{
  "n_layer": 10,
  "d_model": 128,
  "n_experts": 256,
  "experts_per_token": 8,
  "d_expert": 32,
  "d_shared_expert": 0,
  "activation": "geglu",
  "moe_layers": [1, 2, 3, 4, 5, 6, 7, 8, 9],
  "router_score": "sigmoid",
  "normalize_top_k": true,
  "routed_scale": 2.83,
  "balance_loss": 0.000602,
  "balance_bias": true,
  "init_std_router": 0.0116,
  "lr_router": 0.00156,
  "vocab_size": 14253,
  "norm": "rmsnorm",
  "norm_eps": 1e-06,
  "tie_embeddings": true,
  "optimizer": "adamw",
  "lr": 0.00295,
  "beta1": 0.9,
  "beta2": 0.95,
  "grad_clip": 1.0,
  "batch_tokens": [65536, 131072],
  "seq_len": 256,
  "train_tokens": 544500000,
  "steps": 5950,
  "dataset": "wikipedia_en"
}
Below are experts of layer 2 (counted from 0) of a mixture-of-experts language model. Rows are named router (the router's row for the expert), down (a neuron's output weights, with its number) and show model dimensions 0-127. Each number is 200 + 30 x the weight over its row's rms, rounded and kept within 0 to 999.
After each expert's rows: a language model's description of what the expert responds to. This comes from a sample of Wikipedia text that the model never trained on.

# expert 17
router,241,247,208,168,168,227,207,281,205,248,232,176,210,163,194,220,191,242,189,240,217,206,145,207,246,203,176,187,166,190,182,203,170,213,188,222,189,219,187,177,216,178,189,262,190,238,177,194,200,156,198,216,255,223,127,203,195,197,183,173,220,184,194,205,221,195,206,214,205,180,199,265,206,200,232,220,216,228,147,224,221,216,185,185,217,151,242,218,176,227,285,199,208,162,246,240,249,218,179,226,142,230,191,213,198,152,166,182,165,224,170,173,179,218,141,161,199,242,209,246,192,217,253,239,182,216,178,193
down0,170,201,199,248,188,190,190,221,157,160,210,258,164,210,190,203,173,184,195,176,232,221,170,195,170,179,117,237,231,184,207,229,220,182,277,221,115,210,229,240,183,212,260,171,199,205,171,219,271,213,224,230,233,171,228,204,147,168,230,196,184,195,198,223,218,222,176,201,191,146,203,218,214,236,205,169,200,208,196,176,200,253,259,224,264,201,225,213,152,165,184,212,144,200,199,208,189,251,187,151,203,190,185,184,243,237,187,177,190,192,159,223,181,213,164,217,235,225,188,205,234,221,235,191,208,152,187,169
What it handles: Place-name pieces. Pieces of place and proper names, mostly word-internal, in geographic or table text, such as York, London, Dur-ham, Hough-ton.

# expert 59
router,224,249,253,124,205,159,182,242,200,210,209,150,209,187,221,203,188,258,162,219,195,195,170,206,224,198,184,192,169,209,211,203,218,244,211,209,157,226,153,186,222,181,218,257,202,248,220,159,212,184,189,260,260,207,162,170,208,207,196,205,222,233,208,190,177,241,200,187,161,214,159,240,221,212,261,214,223,242,229,228,190,270,139,154,238,199,164,190,179,208,247,194,215,201,232,215,221,213,205,193,175,182,200,213,188,196,224,230,159,237,229,202,205,231,118,216,169,250,258,204,172,236,216,179,209,179,178,201
down0,221,181,155,262,164,182,206,163,229,192,178,197,199,187,220,148,224,210,188,199,167,180,177,151,207,197,247,228,225,220,238,183,176,183,198,252,161,201,112,203,204,190,179,172,189,206,198,227,201,226,239,223,188,167,229,230,192,164,185,225,207,221,213,223,171,262,171,168,217,180,174,206,198,209,182,196,201,184,228,175,219,240,125,167,224,158,195,152,178,168,190,194,261,232,195,183,164,166,200,208,241,218,237,212,173,215,200,200,207,207,237,175,225,248,271,151,200,237,185,222,242,253,162,274,185,173,224,172
What it handles: Common institutional nouns. Whole common nouns about schools, people and organizations, often after the/a, such as school, children, women, chap-el, community.

# expert 32
router,222,247,282,160,223,184,221,195,200,208,198,216,214,194,220,260,199,234,153,218,211,197,210,251,245,209,156,174,205,163,196,191,202,233,203,257,194,215,210,149,179,182,222,241,208,265,204,208,200,215,178,251,222,178,111,200,231,220,195,209,222,197,138,251,198,220,196,182,184,212,169,257,184,231,203,234,191,220,188,230,214,244,222,201,205,197,207,200,201,207,253,199,252,233,253,218,257,222,195,176,175,240,260,211,149,221,153,190,228,212,228,172,179,191,153,207,200,267,230,204,189,193,192,190,194,161,179,201
down0,203,200,200,206,182,226,190,223,233,174,236,188,184,194,183,201,263,220,202,179,139,198,113,162,224,203,234,187,211,192,139,191,247,127,172,209,192,204,235,258,215,172,237,227,213,194,162,191,172,204,232,188,250,211,157,272,193,162,212,218,222,228,200,194,230,192,202,211,230,191,214,196,219,224,202,204,178,160,227,201,181,210,192,249,215,208,256,240,156,199,195,192,155,172,170,153,201,181,169,214,175,206,186,218,199,151,195,161,190,241,286,291,197,211,230,157,209,154,196,231,194,210,200,175,223,193,198,200
What it handles: Word-final nouns. Nouns and place names ending a phrase before punctuation, such as gold, India, world, Navy, Canada, century.

# expert 13
router,206,220,213,221,212,239,206,215,252,261,220,196,204,199,180,205,179,198,156,153,220,202,181,209,249,222,187,213,232,148,194,149,220,183,219,244,176,221,240,155,181,191,229,276,234,223,189,193,173,229,193,217,247,214,159,195,223,223,170,208,214,220,238,239,241,203,166,193,155,204,181,158,203,240,182,211,213,215,244,210,223,253,174,219,221,161,193,197,186,210,242,208,277,179,206,242,224,198,178,216,185,188,226,179,199,177,233,219,199,186,180,212,224,167,123,237,169,262,211,187,168,183,213,136,145,143,162,181
down0,141,234,160,207,186,243,205,176,225,233,185,172,235,181,251,167,253,167,218,146,175,217,224,207,210,277,232,174,237,193,207,167,215,195,184,192,185,217,165,223,179,205,179,156,170,203,159,215,128,222,155,141,243,204,184,186,233,190,171,150,132,172,203,209,185,231,203,218,203,216,211,197,141,185,178,196,208,181,191,198,252,115,164,223,183,218,182,171,204,231,185,204,268,187,239,202,242,207,193,237,207,200,184,224,129,163,211,202,237,185,185,209,174,186,172,189,220,169,188,204,208,179,173,234,177,195,185,230
What it handles: Early word pieces. Second or early fragments inside a word, often after a prefix or article, like un-be-aten, in-fer-ior, fin-s, pre, fl.

# expert 41
router,197,307,194,151,212,203,162,254,201,247,240,223,197,227,199,242,150,227,200,173,167,243,186,198,208,205,202,194,251,152,167,216,199,191,182,223,162,191,214,180,191,176,212,256,188,272,161,180,237,246,161,211,237,247,181,202,166,224,215,219,231,265,196,231,200,174,234,201,195,187,168,233,173,178,229,240,206,204,199,163,176,197,155,191,161,185,220,253,205,215,247,186,210,214,215,246,223,208,163,190,152,192,206,173,173,198,183,232,193,220,212,178,228,176,152,193,240,230,193,192,139,229,227,179,199,197,239,226
down0,131,167,223,202,213,212,214,214,157,228,184,207,210,221,194,167,239,220,137,198,160,205,194,202,189,187,190,162,270,302,229,186,202,146,183,186,228,200,222,204,221,193,227,197,243,226,261,186,233,184,202,208,211,176,149,195,227,199,218,211,160,204,177,184,169,254,203,196,208,216,186,221,231,168,168,144,181,185,211,216,202,190,168,249,187,178,233,223,229,214,182,213,159,263,229,200,184,175,241,240,171,178,179,215,257,214,203,196,135,152,194,232,260,218,202,252,253,178,173,174,164,197,179,208,189,182,211,184
What it handles: Year digits and numbers. Final digits of years and numbers after 199/200/201, plus blank lines and names in sports tables, such as 196-2, 201-5, St-utt-gart.

# expert 44
router,212,271,227,183,160,209,197,233,190,204,205,196,175,258,191,203,165,196,194,210,181,182,142,205,178,219,211,177,214,174,159,190,202,248,196,220,174,170,247,146,219,178,208,236,178,240,165,182,233,197,175,226,237,205,202,239,174,261,185,215,256,204,202,176,184,223,222,192,204,193,220,244,188,166,180,202,186,247,177,222,171,219,164,212,201,209,200,268,216,232,251,164,269,223,242,275,185,242,178,175,186,190,197,204,200,148,137,219,152,233,197,199,226,249,141,196,195,240,210,205,167,257,209,159,219,194,217,195
down0,214,219,174,215,195,216,222,177,256,203,197,215,167,166,147,251,200,256,209,231,171,183,196,200,242,186,168,192,231,216,216,196,232,228,232,153,196,178,200,180,206,133,206,245,157,175,234,199,174,214,221,184,201,182,208,162,237,242,187,229,175,199,179,187,218,234,207,191,165,260,233,246,227,226,198,229,160,177,228,190,206,230,228,183,149,207,180,176,256,215,223,214,204,188,165,153,151,191,221,262,284,279,229,198,248,185,219,211,185,194,192,228,218,198,137,215,191,165,181,235,234,172,250,167,195,198,220,204
What it handles: Single digit numbers. Single digits and small numbers in table cells, scores and year ranges, like 3, 0, 1–1, 2000–01.

# expert 0
router,190,263,241,162,207,168,195,214,212,259,209,180,231,224,183,276,169,228,173,203,216,161,212,237,182,244,184,211,193,186,173,242,206,237,241,204,165,229,194,177,167,193,222,216,228,261,144,136,233,196,206,247,223,252,168,183,218,191,157,184,253,179,208,198,202,233,230,207,184,218,213,184,199,208,219,224,127,214,158,213,201,251,194,193,208,224,214,276,251,202,223,177,225,175,211,262,235,197,211,203,206,224,248,166,231,204,184,196,189,173,239,240,203,207,185,198,203,214,248,190,174,270,202,196,170,204,169,188
down0,188,142,207,172,211,193,156,205,179,165,200,227,211,205,186,175,210,207,159,208,195,193,206,148,201,183,210,145,239,195,178,223,179,221,158,253,149,197,214,216,197,155,188,174,244,234,215,125,183,222,204,189,179,198,182,182,165,199,181,180,186,169,241,199,191,233,196,221,273,271,201,178,222,244,156,208,237,182,195,210,249,143,237,190,221,204,176,229,129,255,186,221,200,226,197,200,206,175,202,223,235,200,226,228,173,125,242,254,184,219,224,221,158,201,185,252,210,217,194,227,152,181,156,220,207,195,192,253
What it handles: Copulas and articles. Common function words like was, is, were, a, in starting a predicate or phrase; also part in Apart from, is part of.

# expert 22
router,211,272,187,115,185,160,177,224,208,194,238,194,214,210,191,236,140,196,208,182,175,170,224,210,210,247,191,193,178,171,185,238,197,262,218,210,188,213,200,179,149,191,243,219,237,244,186,179,239,217,180,230,196,216,143,165,237,203,160,197,236,186,195,166,232,224,157,187,191,234,231,207,213,203,174,239,150,228,159,237,219,218,139,179,240,185,216,242,252,242,185,221,192,191,186,258,221,249,141,231,213,197,263,213,226,219,216,201,198,165,219,208,223,200,182,202,192,262,206,237,153,178,207,171,212,197,208,170
down0,245,202,161,150,176,202,229,194,159,211,285,224,168,187,184,247,193,197,231,182,157,230,185,242,184,187,202,181,257,192,214,196,221,246,208,201,227,222,158,242,217,246,230,239,231,195,174,222,179,221,233,198,193,235,180,202,227,186,168,197,217,216,206,218,189,220,178,212,197,242,185,225,183,166,190,194,149,212,224,184,204,159,227,243,182,218,190,205,204,245,212,207,220,194,162,171,224,196,186,186,181,178,236,204,239,214,180,290,216,199,222,186,219,152,164,268,181,223,151,130,173,240,223,253,219,144,184,139
What it handles: Subject pronouns and auxiliaries. Sentence subjects and finite verbs after them, especially was, is, were, has, been, he, she, it.

# expert 14
router,218,253,239,133,153,182,155,200,229,198,208,172,229,208,200,191,162,215,213,205,175,169,194,245,265,289,145,203,157,187,179,200,215,276,213,239,193,197,250,164,193,216,195,246,233,218,191,198,200,213,187,232,251,260,154,187,223,192,171,192,253,196,191,232,179,213,206,216,194,223,173,206,167,196,204,217,199,195,174,226,147,256,165,190,207,174,232,219,149,184,262,192,201,216,214,248,228,257,161,177,188,196,243,184,208,151,148,230,187,209,211,207,191,225,212,199,154,211,219,193,161,196,201,197,205,214,223,186
down0,189,226,196,170,199,178,192,189,202,202,160,169,232,184,196,207,192,204,188,244,246,187,150,132,243,174,203,182,149,238,210,217,184,176,246,269,248,192,178,182,223,294,182,190,162,219,228,219,119,209,232,165,209,260,195,214,177,170,178,197,218,220,199,168,211,179,195,206,168,225,175,260,186,150,188,203,225,179,234,184,206,193,227,176,187,229,200,213,251,203,224,169,188,192,190,224,194,194,181,172,162,181,188,215,195,154,236,153,193,192,219,189,243,276,212,248,169,225,201,171,219,212,178,224,216,204,255,259
What it handles: Table cell separators. Pipe separators between numeric cells in Wikipedia tables, plus odd word pieces like ill in Cadillac and ded in collided.

# expert 56
router,184,208,239,151,231,191,187,282,207,208,199,244,233,202,190,192,135,230,194,170,159,182,203,231,230,270,184,185,183,205,170,208,235,228,212,215,195,226,234,243,132,194,210,243,193,231,154,207,178,177,165,203,203,263,172,202,215,235,159,209,262,183,201,239,216,206,203,206,207,189,202,215,165,200,168,240,153,214,159,201,157,283,174,169,226,181,211,258,193,228,225,176,207,197,256,270,222,210,202,203,182,231,238,170,208,174,215,198,172,185,230,246,203,201,203,185,204,221,254,198,168,215,210,158,183,211,200,240
down0,215,193,143,195,204,189,236,233,203,204,234,172,230,140,227,191,219,259,202,226,140,185,203,195,116,224,203,163,147,182,233,163,228,131,215,179,143,228,171,157,245,242,248,189,227,226,235,178,181,206,171,216,150,198,221,174,244,187,174,215,231,207,158,165,222,215,192,179,229,184,185,183,197,193,185,235,150,177,204,171,216,249,211,259,197,234,166,224,217,219,179,199,111,209,198,191,167,197,204,208,194,201,194,190,226,187,206,218,203,186,196,179,207,171,185,213,241,189,149,217,238,212,225,164,220,163,156,240
What it handles: Parentheses and copulas. Opening parentheses and the verbs was, is, were, been, plus German der in titles and names.

# expert 18
router,234,233,191,147,242,184,210,215,193,212,192,183,166,180,216,183,126,233,162,146,188,208,182,269,229,230,174,245,149,207,219,181,246,255,236,201,178,173,222,158,201,191,233,259,216,204,170,181,256,156,208,252,193,280,182,199,224,213,165,220,234,209,198,179,183,228,184,199,201,145,225,209,155,206,197,202,200,190,193,226,155,253,175,154,205,196,196,246,224,203,231,228,240,224,238,218,224,236,155,177,197,220,239,238,216,189,195,233,216,206,157,195,181,211,163,212,184,233,198,171,153,175,201,198,234,217,240,169
down0,240,226,178,192,223,170,227,187,164,219,173,214,201,189,166,214,143,184,192,185,202,181,222,249,217,178,230,201,189,246,219,161,182,208,194,182,233,107,167,182,145,167,232,195,207,198,196,163,161,178,197,126,182,226,183,181,232,198,226,179,280,217,246,237,222,235,161,228,176,177,215,213,255,209,195,165,180,199,193,118,198,234,204,178,183,208,196,224,238,208,202,190,176,160,222,231,222,185,213,188,205,232,229,185,222,217,248,221,140,150,197,174,170,203,237,206,212,176,202,182,191,120,210,194,188,234,255,179
What it handles: Table pipes and prepositions. Table cell separators | in wiki tables, plus prepositions like from, on, at, Mc name prefixes, and endings like -ery.

# expert 35
router,239,202,174,165,174,154,195,234,241,229,250,180,198,213,245,202,165,201,184,178,219,198,199,265,206,204,173,252,186,188,187,203,235,284,204,203,168,232,254,170,199,167,199,266,246,237,212,173,199,173,226,280,246,262,198,194,227,214,203,200,214,229,158,176,186,245,149,192,173,215,216,211,184,189,226,222,217,239,195,218,144,215,192,233,219,230,224,222,192,232,214,199,222,198,204,261,223,239,165,237,203,232,203,193,181,207,207,211,232,183,209,161,233,159,146,232,202,210,229,154,154,204,184,165,212,178,196,155
down0,203,209,193,227,235,133,199,207,173,207,204,204,206,206,216,219,206,235,155,145,182,166,213,181,192,169,259,235,209,205,242,191,215,224,199,130,227,220,208,164,198,220,225,213,164,213,180,188,231,204,218,267,164,224,219,204,156,161,232,165,163,166,188,195,237,236,188,174,140,222,186,217,218,152,251,205,237,141,235,175,221,178,224,206,253,213,251,172,189,211,197,228,237,230,208,225,224,243,175,165,256,195,178,164,161,166,209,132,217,169,155,177,196,174,185,215,200,195,162,156,199,161,191,156,236,210,189,162
What it handles: Table and election cells. Spaces, pipes and odd name fragments inside tables, election results and formulas, such as Candidate/Votes rows, Ex-che-quer, Þorb-j-örn.